config.toml
n_experts = 96
experts_per_token = 4
d_expert = 64
moe_layers = [0, 2, 4, 6, 8]
router_score = "softmax"
normalize_top_k = false
balance_loss = 0.00741
lr_router = 0.0017
vocab_size = 5493
tie_word_embeddings = false
learning_rate = 0.00244
max_seq_len = 256
Below are experts of layer 6 (counted from 0) of a mixture-of-experts language model. Rows are named router (the router's row for the expert), gate (a neuron's input weights, with its number), up (a neuron's input weights, with its number), down (a neuron's output weights, with its number) and show model dimensions 0-63. Each number is 128 + 32 x the weight over its row's rms, rounded and kept within 0 to 255. Numbers have three digits each.
After each expert's rows: a language model's description of what the expert responds to. This comes from a sample of Wikipedia text that the model never trained on.

# expert 61
router:099135164151108129126145123120173179120170077159190068163128159137133127152173078115099137148133070089186159135066169133115156124125131159120078132198118153117159083124101111179156120127095104
gate0:092107132113145130163146128184062151122135129146174095105092150163102089185104100129142094096075165151113119085172137138133053146152112153091115042143156114124150115180177071152141117142180102
up0:083105139111133122148139100173080149119135130150163124075156122160057090175110105124155083108118162141111132086154125133135085138092112145127131010136162119145155129214163100171161100100177110
down0:231179138115117107063117152060111149084096113103145125122126141126125149129131131157160137163099222181199111083118110137150095131126168126141151097163168104124182104148126138137130105121102142
It responds to: Year and century onsets. First digits of years and decades after in, the or a comma, e.g. the 1970s, in 1906, as of 2021.

# expert 24
router:102136156116103140121108115128166150151151154133107120097141177117120097105153176073180076176087162119164110151139101146123106108145120126113121101147181108096107198122153093082166123072084110
gate0:065197140117144097083197073108135162091166176126097115119129056123096147141098123086116205126121108171063160100071116135135160101112134155092124125107118115138104105080094147113118155155143111
up0:077184135118133103089202090093110151075174168130099106118118075111102152140080122084133207119127126167072176096068120148138149093122136152083123114106121103141097106089100158102126138158151096
down0:097089173150169098124155155098150102119132140149084133112181112132142108126151098078100067136131119165112153106109093148091113100127134159134123128152130061065133157122140153042152126060130143
It responds to: Paragraph and section breaks. Sentence-final periods before blank lines, table row-ending pipes with line breaks, and == heading markers in Wikipedia markup.

# expert 15
router:155077130126159139181119151123121115156178149098104095141119112099133111105122106154095086183094118120131111151097164187116148102130109165113148123117111087098119192160091100105173132090075127
gate0:053170115126112094103157117140123125154099118121128083077123112154189206140102143174096129138119122162125134099117152072136138118140096140078114142059061101088133168084082175065150136134156147
up0:044152123138085095119117159195074146128192110115138114107128147112152153110090137080169087102123192158136095105131142132108139128193154130093075121080079111098102148224120156142119149147126139
down0:159093156098130149138146099100152161098162116142173137130133050082111104140118111082096094096160198148146139124165130148140097067084098124132144095158117050110102090118147168147068201165194167
It responds to: List dashes, section marks. Line-initial list dashes in infoboxes and taxoboxes, heading equals signs, sentence-final periods and hyphens in compounds such as first-place.

# expert 10
router:071131188056192114120121132127141138147103074113132118077124097117114069139110087147125113126162098113148122099084098144114131122144086117112087093137158169114169129108151095091118125125065182
gate0:106148127107137134123086110162111100154177107104122126159100180165149154131143139108202175178186123138054091084173116141121130104122122115168207037141110165173151103107144109154141136119117098
up0:154110166130104114133183137115126147111100121128136093076153123086124118100138075160059100088074123109191172130094126140155068128133135164097065176127154071071092150116123140093129133183117154
down0:149149113130087151119089107129107055135107108121112103144127130108145134119113105096127086088093062132187142211137083211137116204172100078165107138142108168103115151162146104152128122083130118
It responds to: Scores and table numbers. Digits and spaced tokens in sports results and tables, e.g. match scores like 2-1 or 1-0, plus word starts like acc, ass, res.

# expert 17
router:156116146070136108070157121101148173110138112142185089129132133151099139158116117153133144155124105098209165117083117136151166125164149149130129158149159189104137112088134150161179180152129122
gate0:119131051160044128071151151206095094160120136107126088103130095080108124130131128171131098093103176138162118134109182150149178134152090070109174147107073107109060143145119145083092085091065138
up0:112130030124069115086136141214102097172123126108118085100123081091095116145142148166127094093100184136173132134112179135157167109163094060096159139107086109104053128136125136055093077102082138
down0:126085088119174189075107174199093141106106180132134138098117124135139117166125122121129167163143134114137119157110116065131126130177147124130181155154153118123106078142080161067145077152107170
It responds to: Year starts, word prefixes. First digit of years in career lists and birth dates (1973, 1983), plus word-initial prefixes like sub, re, ad, rel.

# expert 53
router:119140115111111177188093128155137169098158154122091113094111105144147095137116175073109114116086156162085121157116137101069088105094158131122149151148165124116156131184055202170160164135114108
gate0:097119094087170172098061113167150199140111116075095154162117064151098178170127102077084152142170129117106107129071138151097128101136163153131138104075109117177022125126149155112157142139139122
up0:090183163145153180086103132123116137083154141214138167142178129059119113064148145115100154142138175160116132176149120085174141129190068138103157129122105063129152194120177098144111128166159131
down0:166143080134111190219146106129113110149121154145198080141109144106121099123123196124155146109143117158046114141094120081114082105165143168090147164157161092159114139137109118153136129088171099
It responds to: Personal name pieces. Given and family names and their pieces in credit lists and rosters; e.g. Jul-ie Andrews, John, Richard, Ter-ry, -pson.

# expert 60
router:082097076075103134146128112125147119143142096110141091067148105139163131179093107152120102053162153138191132167165142128140123121123120180124141099181128100116166166137143134201075089103091112
gate0:112136084124140068108156180098139139128155113100173142156164107153077133134113092182080092109151090169116149132186083135113114135060160118169159071086127137136140082130161141089119117085193154
up0:124112172165133179148123091144095117136109144146083115085106144098209096107160150060165126160119153098164120123092193143152113115201073104121102127152117116074112140132111103148136132166075096
down0:118153072099145146133087123112114115125161095022164115142060140143129090148097121160142124126089122142161132076182108093108164181194123152110123166138117180119088032144095130112120133073079189
It responds to: Articles and label colons. The word the and other determiners after prepositions like of, in, to, plus colons after infobox labels, as in Allegiance: Union.

# expert 13
router:139148093162132114086098127087109067159100113121142094134148134144143108108187093186124154100104141123160195110070106163175134079167133128141157124108106113160131110088122143109112105110158182
gate0:166128119191141092115167188109078146148121159149163128173153135120098052118132052110132112200134086107099153216123148159141150113112141078184142154068136071162101084094094101111087144143139168
up0:099161124137124110147036070139070073125185122086148096095114153143162188060127152148112149109100182110104122151163072176133125119113142171104162131165152140118148084164149128070129139096171099
down0:115120191140132133125128106150126077092201108175116089162146112102108139059068111157100086127117135141161078175150117100162108158160148076128145139140177157120148152104141062131125120120104125
It responds to: Digits and quantity nouns. Digits and decimal points inside counts and percentages, plus nouns after a number such as 550 community, 120 other, million.

# expert 1
router:139116180102181102151141107149144080169094124149072179084145109138126070129107167143088190122161117085136120135121095112141110108123112161134137112169114082119066152081133162176169157144095067
gate0:142104130133128148097147147079153128120114208067076133134120189197133176139070164078105112086094148154124171162093189174118164131186104156105103111149132135144132119150088117148096119067098140
up0:121108156134110133094170161086131083112100183087074135148146179202124167127074152120118121109088136128124141182097189173144179098174105149113097123134116111140124131143087106126084126083084139
down0:095089131111139132128130151048187095135105093151139153092149094121143118170098193082110153159110120108135180173134144141094188151116130075109108052163133086138144121096077168130117105132117115
It responds to: Sports results context. Function words, prepositions and table pipes in sports prose and stat tables, e.g. in the final, in a friendly, to the.

# expert 45
router:126150127188114171117122101089100153113180124118104132173145127125110128139104152069094155146092146135207091140072114090156147129184129095166132114128071130201153096159112121155086184101142091
gate0:101150182141095115152114118126126144146113106075119111115133193079100156184071117166120157170186141085158057061169086130135096143130078138092164145113155129136118063197089076143094202094104147
up0:153141128120179113098129161130134063107139129112146170128140100146100127087144105160116094164116109102154125124150173059087161125107140130034118156132086155076103108070079140076184143163155119
down0:094128107086176111102122152094148093108065209163086154159079069156151117098174137163137055120117123138075125171140196098159090095156153156040124151158122076126164107159080206091103110150107129
It responds to: Latinate word middles. Inner pieces of long Latinate words after prefixes such as ex, con, ins, like ins(ur)ance, disp(ro)portionate, invol(ve).